Experts of a small language model.
Training: a variant of Adam for the experts, 392M tokens, 5983 steps.
Below are experts of layer 2 (counted from 0) of a mixture-of-experts language model. Rows are named router (the router's row for the expert), gate (a neuron's input weights, with its number), up (a neuron's input weights, with its number), down (a neuron's output weights, with its number) and show model dimensions 0-127. Each number is 500 + 25 x the weight over its row's rms, rounded and kept within 0 to 999. Numbers have three digits each.
After each expert's rows: "gets" lists some tokens that make up at least twice as much of what it gets as of all text. This comes from a sample of Wikipedia text that the model never trained on. Tokens count by the router's weight.

# expert 168
router:526496490443482520471500490505480492488501466544517523511452548480499554521541490499483481497523494476492510495482546508501516505485509498568516447579484500521478502457482479531534483476510494528477485499470526478504473507474482535518474482483558485520510458504496481496543502529515521539459470520509494496485504495481472498514473491468506504490515536498520520520507526535535474473490
gate0:520494528458473510476497479500540507489490496510562482515488533467509536527492517532490511490512505517530508512502477496489490465498474486533473503495471516496485514520495519507541476531569488512488489480507492547526461496473524528537477500441511469506498498534509490535522500467471485573488490486512518519493499527527529504457511513491468511509468491464554492544508485487548484494436
up0:510551462490497508504537498496490515510477515480472479486493478483533510501477536524510513457498481513527488508500509466451505495509532500527453458471531461513491538481511520446518454511531528522497477502512442544482483497461480522518496546482483471490503461531491513462557501507491469477508483512456513468499494535493512490462513493429502480520499516525532495499470490470500521470509
down0:497495521492493454464562473502481463503480491541494505519497497538483492524523481504527523505491461535511543466478512469485475484478530510486499491488485498514489492465484527519500481520509514464512485498506523525466490488460488509551496490466537555495527511500469463493517535475482486484523497466524468477479512492553496537562518519556475500504508458535513533505492492533560512473491
gate1:475502462487484492511586452491506502485480473555472494530547501500528495510504519511496473481529507481508493460501511498503554516521509540485525469523501540532531491471525447498525515474537522558492435529479494505508491468494497528544484524518558489517479488531471499532483479479497487500496489499497508479491510479495495468545522468499499495518522526484527504517496501518503541527525
up1:503529492465493517464539478467558475512492458496473487498526520500528495492471521484514545484488458489497488438525533507510541538509534528509527496479483484540539502498481492493503521522559445525497492538483486531486472506487516518536496530513517499496522479503465514509504518532500527479503508504498517492460508523501528476527521491507492483524501457479511535526530495513507491580557
down1:491504480486456513497482500483508506501526541473479481489477487496477493446531499515503521508488463473536496472508525552497477498521479459505467521516498468486480523481490463456494462516519497518498544534473506498543587453519510516474557484519521495535451492510530519511500506457519531509514458541536485495504516508491519543514540468491510484476497473515502463507515489511532490482496
gets: "up ", "er ", "out ", "el ", "ter ", "age "

# expert 96
router:551485511473486518506514484497480513485491484520514515488462512472527522511529448486490478506522543463511506522508480524523517497463487505549521507520481511469513492489478437527542513474517486543480499531481498465502510512539486509499470467504510454478499463496469486478517518534517496544434468486525502539537527513449473513518463489491501492475491498493548543506482540552523506495484
gate0:466509502519502555468508514476451461494463521511497489455461452470541520530502495535510497496525510514526493521538462539533534507462537483491525507519514480487487534502528466510480515480484508515465485492508480521457517522519474506492490524532489468513496555508490531505486500515545484503499544465495528524516522540486489496525500541469496534495481490459482490543539538491510527504457
up0:505463491513517485518518502535500479523513511483486459463535527498450498515482475528460520488479475497483509460498512454495525488517504538514471485509504476535508466492463541502478492513558500475511504487482518505546491509489459520490484511531491546517504511506520522473529501477446491521536488562496470487501509483499479528483506476500494521446481476490480492473533454499422462483468
down0:530487504499492495453461527523485479497541503505538551499548457501499481511492484459524535490508484491516486471499480530488509541494470530477528490512515509523493514463473490509521474521485507501464426516485530490488488505509494490501478475485516464507532519548470483507486498512493489429475504489507538536484504487509474563498454507491488540523500550566501487471518478483508501470504
gate1:527496550460458515484526491515449492502477487510449495510506479473516493481499478503553513499494470515463537483467454474550519537511509472515541516461526478489516505474543471507535509538518512496515494512525473545536520486517520515471516481490479509498439507539494478504508497463529509496499496476487468504511534517459487514519463511475526510453479486493513494538522559502502517470495
up1:491450552500503470487530507497502437493495526485531489452504507446511505511482487541517562492516462542516480447504485470561487466488477443532469492508519470482502519470461488479498509507533495496508497476499478522508514497508511511510492499494484470535514497462477516508523504482508497509556510463499477478493488508512530474530463473511526545475476500498545524494536511519494532467502
down1:487485481540513480443488448486479541553504484536506478491510482480470476476519510480507481480496492538524486485488500489408501487514509501510528510501516508527505527492485468483487519541531470514498480510505475494472490494500469507521473564556482485479496505513528493497488479480485548419470500536489489504505489493462518526493491484473471456494532479530475494503523493539521480503503
gets: ") ", "National ", "Party ", "M ", "2 ", "International "

# expert 111
router:549485493463484520506484493516464512480534495527508543510484521477511579522522481501498485514519513497486517501461545503518525488497497466538526460570467508479501471466484472532532506457516443504463499513499497481490517495508456514501458478494515457492508504481454502481516498527506483564463487480513480511496524507492493533532492473506504506477516526473526536547486525513499511480484
gate0:485505501468494466546485505472497461529483554520539523480470495493500511497508517508478540488502506500476523509513539482499490491540513487527535482549516462494471515508479527521530527483483451476505545529542514497463503437520486504487469518522531504441539506527477534487476489494479514493478482516488469547465503490504480469517511481503520500479529562511516506485496510476488457554484
up0:463521529508502521545522496526513493474533479483462505499526452487500531517508494489528474486473503531494549470438504465518484524467486526430499507470495498552465505512536501447466455516505505515533475469497465490505472531499498473509500524510480481545492497512523486516507469469507488525513531522505496480513516478479472536430489493525461499521471497510493506499510548493475500530499
down0:537450443481471491505504537485521478526502488503518502516490499498528494540482487470487528461485526525517495479494480470488508491527451475503545531537468488481486490481465506523524522475527491471471488475519492481494515460495502502504449506468500490517522505502445488510490492518488499464499504490523505458543498485493501516566498529514567463480496479520516484565459530542483471490503
gate1:541506505450516489495489463503482536500505449480474529502527500475487486490523500491477506499527515504462502469478519476507523511523502507512507485492506528479511452477507531553519498493500491460503466482505497479519499494503456493445491487538491502539475560489459441553454511481497509516512532509495480478500550505498504496449504466518528498484448504497494482487494550491496452453540
up1:460491513474513522496491529464534513552523544554517455484476504515481461523526511508503510502540454479516521524526510522466454530519512493524484477488487522519485473519511508522506519511520515516502495543504517507494516499558512522471542507500523574482488447521495506458512533487506512507518472482497496479515500498502520464511520537512511555479516532491516475473521497491466545523455
down1:497470547490448530493470538466473544534452501492503465517504542540477541495491515519504509496498510512504469518462484480483488512564522509562475467469478482474541494507523532521529477514522548500473520563491497505520542480539499510486515504519493507523485506458515535513537510488485508520530520506518494533494507502535492533485518520508479486485500513505512529498496487480546515507548
gets: "ing ", "y ", "age ", "ed ", "es ", "t "

# expert 77
router:561500489471482523489488487494494529451529487541535518494481502508504540526533456493473463546532500461508480502478515535505497520465493494545526478529464510459524502451488478534506504501510509518494492504501512465513491506516469501520466469508512470507515490476494463482496514541515514559473502499555507536543532487471518492521470482511482518453500514494540514505462507550534497510474
gate0:510518530455497483507488457478527494510515467521521532462473470546510467501496515465444495501513450476495520465495496515496487499542470523496496444507507516454509495542496490473462541520470518503503469466527506465504463508560478478512501493522533505516509490451488484544486521550536480498491489486501527497450493469505481482521515483485556517526492493492519494493502512498499453474478
up0:519519514413509495466453492493522526488482477535519549509488493501504504502510531498468475556535460494479505474470476497485490481512523497529481517480532529462524508508527479488485526497509502486465504438528510496533489495552500522493533491516521512500482473463514487563490493525512543544500502500480466525474472471554469492500525506537518527516518497534540508492498482509527498484499
down0:490500541447479482501475478510532525463481483481464525474455527483507489503529505479495481487491478521486484494486431479523524537554489504532508530497508494530532513554515469540503521501527515479517488521497477447525463491504519490503541541468533506484468516495506505532510545488501494541527532486449523486504501492496509491553510485519498527513475469502496548507479533508452482504518
gate1:533495475482532488532509489541494522451478472490499505521488505523524532498545477530492466482488473453474502495509494445504479498517461507479515519494501486481498487486496488508472500520514526520528444439450495468482513482509410497484500472528512485504537514488500514510502485521510512505495552559543525541507509500483501501495499514482492486496457500509497498500466489521488423534481
up1:522531483474536459508466534513490512472470482476504519541512498519496543498530466534503469515494482496454495522527465447503502502525475489468488508485500455466485518462472506516458475542497472485528491476469499448505497490479478483497491505485502537502518564502502490510487482509510538503483552575508520530500518503534522527476502491473477495487496494498532491501442473503484465539476
down1:476524505513452504545507534532539515536487511495482494457477519507558496482528535489545474511491474516487543485571503550497496512502465508477490505512525524508490487528476475472476506480466508507478503496444505487484495455516487523482527487548472494510498520520493490514473535491503538469498474531471517483456503508491485465495501495454478460527467518519441501494505535487475500506536
gets: "un", ".", "re", "United ", "been ", "due "

# expert 244
router:561497509463487498513501484525501537478550469551495521503479551497512535535535489508477482494538503471510477520468506489542506501493497468522494478556483517498475478477476506548523493444509515545484479524493477486504468520524486496500473473489545491475527469478456498449500528510498508534457472512516505507549512490458496514509476461486506510496494494501515522525498503541558501514522
gate0:536538481541512514483528510490494512491473513480520490512495519523503551518512494533505499526491498470419480512548505503478449518520502492508514504498479548495494507514502481518514485445532497510537506438490481498491490514483510506469479466514509499493468457486478480477504558528520472541514501515547479455485507530521494548492513509510475479499495467518541538536490489488505458445494
up0:501526506536501495476538514506513507519480489455496485536462478489510506558523476432499472567495500460508536506498544543485465486475491503518505477504534487457520500546465486505487503484540493497504484472503509486529544515540531499452474483530522514501538495508523501511512500472467461497494518444503465508479497480505527506527477484533525555522497496476512506514486505488473479546501
down0:500480494537500556462460494479476537510509476480518506471519477508490497486536499492460514513495475552488535549471523483540519496526508504481512460525459494515497481525505474478445478484470559462470470455518515515485494521520504510501545501491486514502437521503509463507516519516448496492476494497490516481490499475521510481468504505482513461487540540522496478477493515441463520512512
gate1:510471476517510498549484470498482456490515480500502468539487497504482514495505484455495526488451530533527462528512500533495461471500471467471510530499515480524486515515528463472512499496523515507490499478502498533544473541500492532529479472486515530443472493530490461469519541567524443511465488481522516489534496476464502483518526518488478481481483483491544494546483510507495515477460
up1:491502495505452527475487457466506478498519480521550512497493490473464485536486506496437503461493495505500511480522516536538490509481492534494457542525508525518523530493519488527503509507538454486524496498455534477489527513495496486527518496537470479497498557504505495502499472486491518531581534428531454511465493510529509529539494504509493518484533505486519520498511458495503515482507
down1:496471480509502498496524480488493501509539442455493510492511500466495507480532475508504489493484503546550486493454479515511538502461519527508467471485527517480518487504518455436513508524486502491497503519530495515520471500486516470546520504533479466525465522516504479529546538510501506531490542468513505510540494477521488503466490508499469551579506528515515455534504485536537500473506
gets: "way ", "al", "line ", ". ", "(", "am"

# expert 5
router:553487486446448522505508461503492514477514467535517558512489511470495521510524468478467490511515538467502515506490505502516488494463480493502513482561477509482488499495478484527526491461547467554494500500486524473532498507528482520521482466490521473496497489453462471490506508529492525560465493479531499525518516476475491535496453464500533539481535506508546522536478502511512496510501
gate0:481522508489531482489499471507512515470529439515507501542495525466501507502504498514510509531488477491510500470480485469480483466499496557506502484514466502471495494553509494449487536514531498477537503438472463458504474479468515530502488474534490462495476505501504500533519497543486538473511499511536502518513497512470508524472447494449486493479486479530558499573506495509461466505494
up0:513495469506501469499486503496498522487546492490494472485459512549463499545514518496536465529501473544488525471505470508504514473465546472519505464483485518452484484492501486452544469505509533494502501527514491510472516491464524538480465537517503466478520470490501532506533516479508493496481496446504527451535508520524518486521538527506486515536517535541485493528487496500482544471437
down0:495455517504510539489511460485530537515485489508509503522536528471477477540472540483503516506523494487477494506541524563492470498477479540463504515491517490509510519471556516533504504554501502515526504473506472463533514455538503518509460464464493482517521530469504492473484491509492524473452516514521495528495500492412501492501481485528551513506506493505524506537516494481534484525511
gate1:499510498509487554504529465507479509470492512536476554473472468502522519501467501515509507471458553493533522558517491474486488520507481499485490483519497479495501482479416504551489511472450489460537534492516498486508493522493431469498504495502486492505483514496452471459532493511498499518517499509490514494498514480469494500505468450493475491467516505508517499484513479502420467498510
up1:514473500461545461479500491474512576489570505455522556517514528515516468485498499531481525538514495540477494508482504458475487470485529540506517491533476515468466497512490526468489509524539519496489517517487509496499555472505549518503500524522475491493499533495514492510494512517487560479526513493515493512509504529515503511489484551473492470508485498562475484495482497507462529495464
down1:499538470482499499539481527489518469492451555506472481493510451469533515513522480512519491473476512494492489510498480500480505535513491473583477508483517458484513472515467534479468524489501483491488513517507536514482518557482467500535529540485510516497493490511524523525514449493516467554497497506510540462478483490501526543474547524490467482479507528472539527483484498498481476473483
gets: ". ", "). ", "\". ", ".\" ", "tr", "is"

# expert 107
router:528482474467492522477499478531499539476519477529524519528477513479501548525527495477492500500536542474488494515496504504532482476478486507498516467546473526478503482464481475528520460459505496533492490522490485503522493514493472524528476475491536490477537461479457484464511526534522508551460487516518519510518554486494469509510487483481529538461494536490531560505488523563535500510482
gate0:494528512465463478522472480480522479530520489463480512480502501507495498492479456504483497502512520468531454465528475531497542512481526500521507496515537492447525559478468510533479472486517506502479539553502500484505520504509504485444512485483478477488508503500567523523531509499522490493488485498512502497512510561467520471468498514531462511539465479534528511507515496565515453529504
up0:505488474473556497519516519511530494497516522488508504481509484493479493519473500543463495466521505500483512485519494520541488547516500519477517552519499532501524516456504529530507500517535506517494510514549464541500504510475551488508503501505498479481480544494497505467531552483507498474473463559488521577530494507510485456507469500557471471465494504529515520474491550485480494501465
down0:536500519461516498515563471500502478537514457514535486548516480482469478487492528501520507523496477533493498507499482495492484515436531544540470506498466511494548527473531459483514489542509497497525511465506450479505527507503486488504459501493493487529494472481505455528511503533477511513524491474506534496502488471490520468509497516527445510526497566512503541523470522498497523501442
gate1:477549518512495518558527510545494484488492456482439518530506534567507494497510493493538509462495479532503517540560487531491491485491534516513470481475484460517509521484512490455515491444472493525500524500484517494505505547488494507537500509518474491441462443529457518479497501482526479516501515490494513507523469497489508507489491529488504481507512455471510494490526517488503537461526
up1:518475507509505537490479500497507564434518485468482512478504491511485511502498484498492499512477469496487483440483503477466478495479474484478506557521540476513509492490556504523463452551472504519479467477455506529524455524524529495531531485492474530464509509495522548478475514510506479520487494525500493500526512496494481541477492510481531475478471522515503446504502517503530459544463
down1:468533505498476498531503498526516461506487513475507471500540486514501517518434496527493521473505490510441531531506512500534530518494547512445516449513492528494484472486511489505497516522513531538507474512488487462528525494493488496498477443483506498472536479467482552476454468498489488492509517517461471501462486533503511490513521515544561545504536504495460497476505526504476495523544
gets: "- ", ": ", "′", "as ", "): ", "==="

# expert 115
router:526527497480460497469484490528481518463540461539531505484482527499505503541543492474450478499505507472497501490495523488481499502465477486518507471530455518488509483510477493519540468442489492528492495530461521451519493491489502512523479468495521471464515485477473496499496515536515546558459502484548503482530538499464494524508466477516520511460489523484538546512489488547521480509479
gate0:493514494454521525459491493503467490441499470519520492479474492498523465488494498481490483501544488488475520523493528492483460516498500510494518465448471491492542484512471492497503464512472534514481500527437531465497486509459520459529495544518533446474537505525518476511460506503490490508491459527545526526475487508467506503487495524481484500535482518497537516454509472512548460455502
up0:566444474485510503509466476519480512493508493484503529495475510515514483483471506482444529517517538475483524492475472473490497490524475498537483494506462507486518511468479495463514519528529496477493469518513539503502464561506492501519522489510482468474511487492517516432528504547487523492492503476508485504482490482482499509475473510540443498553487519478530443545492469526502455466516
down0:484538489509497472493542509498527471492497513542499502474483506507540496465486503480538483482500517507517460473522470485462467462487508538485552478527508465470474480498516520483444513499487477532496512516496499522521513509450490489546499461501488552510556511473467528507547455507489494500490522496503485455552493556491515517543538484490503511440510499476481505490495512525482511489469
gate1:465458501455506504528517504544491521505536464482458504527504532510498537494467465508540472526472509485506538501562499492502495502498546519487509484510483536506482534504447486461508539487462493517491520518489504511475483541509501516480475447511511496458539454489495482459532474528491547465493497521494505531456497438484503475516479477508502495527467502495482518492518466529469501508509
up1:538522512520544506470506494494465495487458512533519525462499452482522500518537514466508502455524505534477518475447510511494486448472478499512447490523538462476527509495525502511484462532542477463531483508494479524505540478517506505503518542487520481475470558483484491502502514508538497523493512452490484462532515522502523527493520489518523509483539487478485531493459522518534465534505
down1:497529504516516516517489523461499513479542498476519512474500477471506498474485518506486469499471480533512530502528511532555476476500533519521529507520482501451508476459495530508503471485512506537499529520433478511505501487477510509515513476487498463451515484473460516507469513546461504483493499494489449497446475472488511515501542526463498537547501490465481538476490452474500522538450
gets: "–", "194", "198", "200", "199", "in"

# expert 252
router:544481493466472523477490466504489517473525463536504539510484513474513525510531479498465466505531551456476472490484543550523493474472484498531515469532485540457491473462487488531535487466498485544489505534502510465499479492514499508525459473504526477481530492505462470490502517515500508565481482499535528524529522484454477522513474496512508514474519528498513519520486505535528476471469
gate0:517479493521475523519529525505568490507490491488488469470503539480504501507491510535481518534498496520550518514523500486485531515501534485540479482489484488551508525530537525538499483487514490532500529547503502540492495506544457493474495485468514446508502451524515528479537542517518499494486478509495513443481492513491495526451537524496487524511455488494525535491510492503553519559517
up0:502520488459486485543512542533547451505561487489502538516472515509476523520509499508530532492489469543524498506506462473504509484466500461542476492492509476536492501511526456520510476464518505533526483465465488518534520493519436496525480486523503491503512474513496553485541478534517506502502457476505473499471533490523531535488501506445535519510483523476524501526505488484522539502499
down0:503499510486496540457538468484489489529505472534536509520516519485481461540485506487484491484514537465472491485508502556511460482505493525442505500461504552475504491453520516522531528502512476518510505488510500486482441459519502491471464489485500490489456492523455461473491529452493474515494487509491532483492490511491480459520505531542510564459490540518471473498487503522518489520481
gate1:500496529503500521502476478501566491508493474541509506514496463439525496499525503525485513489511464487515463509445520494514502535506509482509517518524530512457522478531539501493516516513482475510461489557524475475501513556483523497498485490560534545482537490509504421475499504515504484525497509540492499525485529522533463517517515492519524488501467505507494475533529529507554525521508
up1:465509487480503495549500481521529567526529491515523520477498492492466472478490511478541496537489515517503508496445491521495497497494520492533531480513486477456526495556512501539452508537518486491516484479479509506504492510531516492501491454514504526505490535497515446494447476501500522531549489521517520558501526504509524531520530501491469526457490504483513499538556534527500519454466
down1:509496572495468506477521488500477493467494514531504492479458500481485536498470495518503471504445478495507533504514464478504524504497479491534449512495521507512533470474547512528516565573463457521510490506483503483491452445545534490515479515469510501510479473509521482493486521518477489508481499524475477521462475532501470508517484478475497484522524502447485460507532488506495523489514
gets: "a ", "was ", "is ", "an ", "be ", "as "

# expert 33
router:548495490480483521512510470505499498482507483532537525493463498447490526535543465475480468522487523462495486505471534495511497458459498503527492492541458546495482467497497485517529506472528454542480484529484512463494511534527480499512481470464512450473504486506461491489499512528511514540450485478522515520532514495465461539526495491491510521460520510512533549505469520532500485506467
gate0:508508504484480547506512491504503470507492496485461485532540478540503489501436470477505548464476470473491523481501525488463463503527522490468511512520505541468451538485477523519487505550497485475478493426516463471521487473501482496487473492488537481522527478465491489487487488524559514526495509523486462467469517504533485513478465503457474513482463468477497479501518475512464478504507
up0:489429522523501487535516525505466511537505475513511476518524554526479504485499510524479506497505472554553495504479520505517482438480526432452527521527539553456518499473495498515494533543515512515489505479511499493516505482480500515492506489490473457509483506503502457529496490431525498490508502502489510460513509508516532465506518528501504497468516518471498501513447530510477517484467
down0:545503475464487485494495467517503473454502490479505489509542538496527466507519473477522528459518533492465506470517485508561517500493472494497520554527485532523542533506508541512463519524489532503491515512540503470530468473563505470515488528510510519518494535497471495500543492502513507546503505505488445491522476510471529481509520498480499504531497471520505507492439529535508515554503
gate1:507493491508507473465520532538431488470501509489511516499503514475495503490503468488483508480524536511469530485519458486458501466450525525500540498471473548504486473467504467532481496505508463522478493525473486473502487492507527535529485469508505551495504537529535474511518506520495487511504507495538524518488491477530545498474454524478508509492545481491500513571514495554471501471553
up1:518519481532519494476496524462495508499458448525532540458499461504470532480520504498482452525465509541514529537492487531504501454447502532503530531518501495489493486483512487521469511468460501498452457538495521504502485500532478537517479515508503515504522516473433520503456508539504510459502468501508538501512522486494452529468496509499478495520538489506490479488517501527480457462487
down1:503493536463521499506485501511481484564461515533493482514528524506524499513478476452541482495485438496460479525491497549499458518504527468502531536554518548544472492486519503508482495518489481542473484491505518483526487461492519489491489513513521507475489507503514505497476491481477560487469469496467503488491489470455479477466522539509490473541489511510472466485486550529518543510514
gets: "an ", ",", "National ", "such ", "a", "i"

# expert 67
router:519498489462456498496490467524455518484522483524496507528487540506507539510530471497472467499519525500470508536510506532518489480464507513502495490541485541500457498474476432499530452460503479547511496486500515500509504512497473515511442468526515457473516475472487496481533519495501523553482467478533504502515532489452502517506451486486510515455528522510546531523493493546501508507475
gate0:480511482450475504494506478451496486489571532506502526493445522516491546534536523497533507510499513528504522523482496504469519483512508538517499500514499504498500506502469479512472486477505460548501518463492470483480497526487514481528489462537501515509518488495518518457505483522517569497538524516512517481482503492470488488515455450466472475504543533492535508509534560464470492535478
up0:521521497515499480534506488540491518507451510489478486457530463506534502501455529518521489504531508483540493468481507502506538549484511507508544490526491485490493504497467506509478502515539549479483475454509485501475469479492507511478504491516515486479503505487473541483465537567499485474470441498472503493487465563522556498494504518515526511486449463506437467514488476488505503480499
down0:522466532492532507478528543495478518484483498506530524514483546491546480450535479521462472528477489514503474503512519517520504486476520495516482513569510520532507545515566485516509489469493530479553519474484482476484492466514553522476488535512568469465525503464508476491491505519484516483492475496502500488500490506473467523545475461478530527472494505478474480524514492502493468504494
gate1:455525503508491464483447528517486496488544499536489483489485525487557479489507483499503507504494493493528518494508471544507463428488482525487472516517487530496503467455557465498490467506479502500469525551476532492476488529526480472456513446519508509482504527455507488536493489497502518502514447447508479481518464519499517501508524516494505508483494472519483518506485491496467529493434
up1:501509471518499450468495472508501534479552515543505526524468537520549485504502511519466526467507511527528505520498487497486457463498514514514512520482475534514516501499510406472515462509478500480488517501495492520460485535491465468459457490519541478471518511471494487520524461490493514507543470472511483480492494481490520500493488510479495505478512487534501506522467470520445543487453
down1:513437530489489540529524478478505486516535524476504538508537513489504503502522512494508501533552554469416524473466452521526506550522520497496532491499473499556495487485529515531493528501490502513523509485486473485506526443563496521517515487452513530494508493499474510446474523501495494479523500487491457508491496504489456488515500498505498515494494466512474494531525505496473482518532
gets: ", ", "and ", "), ", "– ", "as ", "the "

# expert 181
router:534484503486478514488502478533504502454526480549516529501477523468494525549546465489471471507512542460512483495490494521532488489449475476520522487540479529477494476485492459523506487466505491538494492521499514473510509507507458515505458482510522467481522479507450472463520511506528531555460469486531509519518538482458503498513479495475525527468523524496531542513476503550527482502497
gate0:515538493485481506478475513501507534466516480527503548550517498487499496517474496513499498518489501465498511478439507481517494483492539467518520504550539487502504497461528433526527493449495504497511463508479501505513508457481533517498466491507493481488495470484487543483508522494528513514487476513518480492514502436511507520541527453501536536457464502551542482534485499542514530521460
up0:513510513492508476479494459492517511509521489491506550501523512530504471503499494507483535489462515498512523485478480494486478533543500534474480500522516501497493509487487471521512497496519537484501460481509492515548456504464438536514482443471499516519500495526518498481531537462440519495514475491527491497522496469457517522517493460531433532576495518506511490462521463520487447500513
down0:517428513500507483476469508498488543480510488509506479473508448477482442437499498499510479486551481487491503485469514498520455488515502497487502531536544517461491529489504503490482505576513497498505485466510511467503480497498515548533496512494479468525505524457494484478476513506511550485484509450485503517504468485477533498492509516494539530480467493523532525485448536519544515490482
gate1:512470524493466498488483510501500510486535465477517499528491539480445546521503544477467492485549516483485525492509525503492512510469494545503456452531476530514516501492467501493499506466516480594487517522469528492487514489481499492508457493498501463487505469499489451467499502535465508514495484533511454483509536486517506538532486488539523511500477497497503539519453501548481524505482
up1:487484500479537522514505479510507561481520468510467505509515478531534480513553474551542472500487495525466498487532481492493505483510503492529507503518525527578523540482480458519533478519483498519499470508513485471515529516497506548508488488501475467518524500484501525455522528507522486508489526488547517512527527477479483501453514492500451508498491459467502480506502556520552471464474
down1:494519518474547501477474490476492545492533519494475509547562526519502539488514506492479503489492541464537531510515558501479481502496467487511501486538455498467573507504491513481470489510506481478534536525463509486483474490513461492551515506520481505502517491553473480512531526511442489477502483501489464507480485491474475544500522479503498494473481532466511559524509491485522500515503
gets: "and ", "1 ", "3 ", "4 ", "Ch", "2 "

# expert 3
router:510511521473464521505456491525467496469515472513515514512499539476538539524562472501483469475516517486509472506500549553499511487469482518581510481531473503509500482491492443526532481461504483545485504522471547492527510505503499517520473476519542465498528501471494498499508511511531520550484482466524512490510520503445480494526492465494514502465502484473524535522511531518499502490482
gate0:500486491483520507439536535471532497496529463498515505453511485487506511510533472485535548491470459519499444469473510494513477518475509480511504487470569496467494488516524483490490455528502545501452538494487515512508474457525505474497487505503482483521494461554527516505504467433498479520502516469518470468501528531504475455517494496497506528482484476522517518508496458488510490466515
up0:504504517534507505547501464482454510457514487522504506566491516528467500478480469500446485471513515485498521496487491490507513428497506520467488468504480487537473537499473504487532534467478485522498460500524501505534516503514506523475525474514516513510497465487466479511502530519506536497495478458525492565493479441519536501528491480514543490492505537451505510474456505545476490499503
down0:515503513505523523462526525465512492476497508461488460443511448524488474531492486423509515515520468507495475504539511539517456513490502505490486475499507489471521462520493503512507534450494523502473492482513499508505529535487491495510458484535475480518556466535486504551472540483503492474504451530484478485533521539505476491510503501506504542511529456490504518470515518526463474519529
gate1:493502506513467503520454502553496495464504503481520477537530493511512512481541494546508474459496487496540497504535489550528491514504484502555476528519505494521513498527482483456522455453545478534515501541462528524513519522496538495555489495490511542520493508524470522503510473464507464543532483485494485497478486452498456492479510524484490486467486467465493513503527545485502523476474
up1:507495465488490497458451484516513549518490488483529469512518496485514485479515505503465511472525482463505457503513538504471550521520496513567559479522491487518501520481470552545554531515497535512516490525462527484482495528495514522528497503507521497520538497459508522494527534517451529465502558496500470474490493507475447507507501480488524475507496508497470509524542510517514486506530
down1:500464527499531497542497523511473483453491524507475464495525513537537512456513499476543493525484532476483470493468479534529482510506510507534502540491508518528430495495532501502484504461459500510517516484486521547525521515483471540506529508514536507508466558516523474475477511444518521518497464467505534495490469528523535447503503502532496472512485490498506488461467516500523531481487
gets: "er ", "ist ", "He ", "ers ", "who ", "ter "

# expert 106
router:560506482463477516486495487522472514478521476535507556500475514465514525503508480477454487529514545481481491501508541511516483488471491508506521475561473538484484491474495453524537465486496509560492519514483530469501518511524485521508453493506519486481500471470481482487501513503528547558470470482543495500510522483487508523516471501482516517483527526481539556524491510546519477497491
gate0:503505532499538508503503497517504497493509470520500483506502481552512501487496501482485493532487555531511498548510508494534525466509518577498479521498498515492513565509455492523502491504472520489548558522505464519474503538516541462477493513493485512498489518517502477527470472489537577523462433493534507539491530538490503500491497502536499490503519494507519486555496493518492525527497
up0:483483489492464572537494508480460545492519493534514546528491497508490495508509480509586527479500539512495469508476498533459512487507483507474520488479502471503500504494492467445494547495501485467502473434505530463498484510477510514463488467522501495485497539496483536454470541498501502443499498474488506479512472438500485493496510490507470483512496466470497495496533519516512514481481
down0:527476500486467502531454532531525479503483517483480490525523518499491510498471505498498504492480490446505526521540452529513517495428516478559515489498511513493530493533507479494566526516447505485507477580486522507463504480448513460524554543511514492517470470492517505500524513490525502526488498508524529496516478526479533512486507546461505481508499481473481470475496498501505493494489
gate1:476491524493494559504487521477458502534481469487465482456505507482507506505495512475497485517494541518484497472488496474530495546511512472554506537502493561534491487494543500500477472522495515513496525497498511502532455479466513528493493512498505494536520461433453474500489461490542445531484532500478489511500506476491469520520477472531483513472510522529501517520520501501572520534523
up1:513481488510466482498529498486490491484494505498484435437478505499488495517482507489503516514497480500486426492482474446531512565499503484496478522545485513495452496526475495504534513477523527476488508515518511494482501464446463530521476520510525477544480453484448505507540452505521490508483508540527482474476479532496524543522511496544482500495503461496512520519481500504489473549490
down1:482535477545478485494530487470479481492474485511517456494466540544497516525485458503536488508497515537458482524490499508494533496513540524530483504487449496481501532475522518532523491526515575488482519503504486495458539431492510507497481483480511471547452494515498509526505512494506475525454491495475513471508458521540457468512508525479492452514506504499503489536501516499521520484534
gets: ", ", "), ", "\", ", "″", "., ", "', "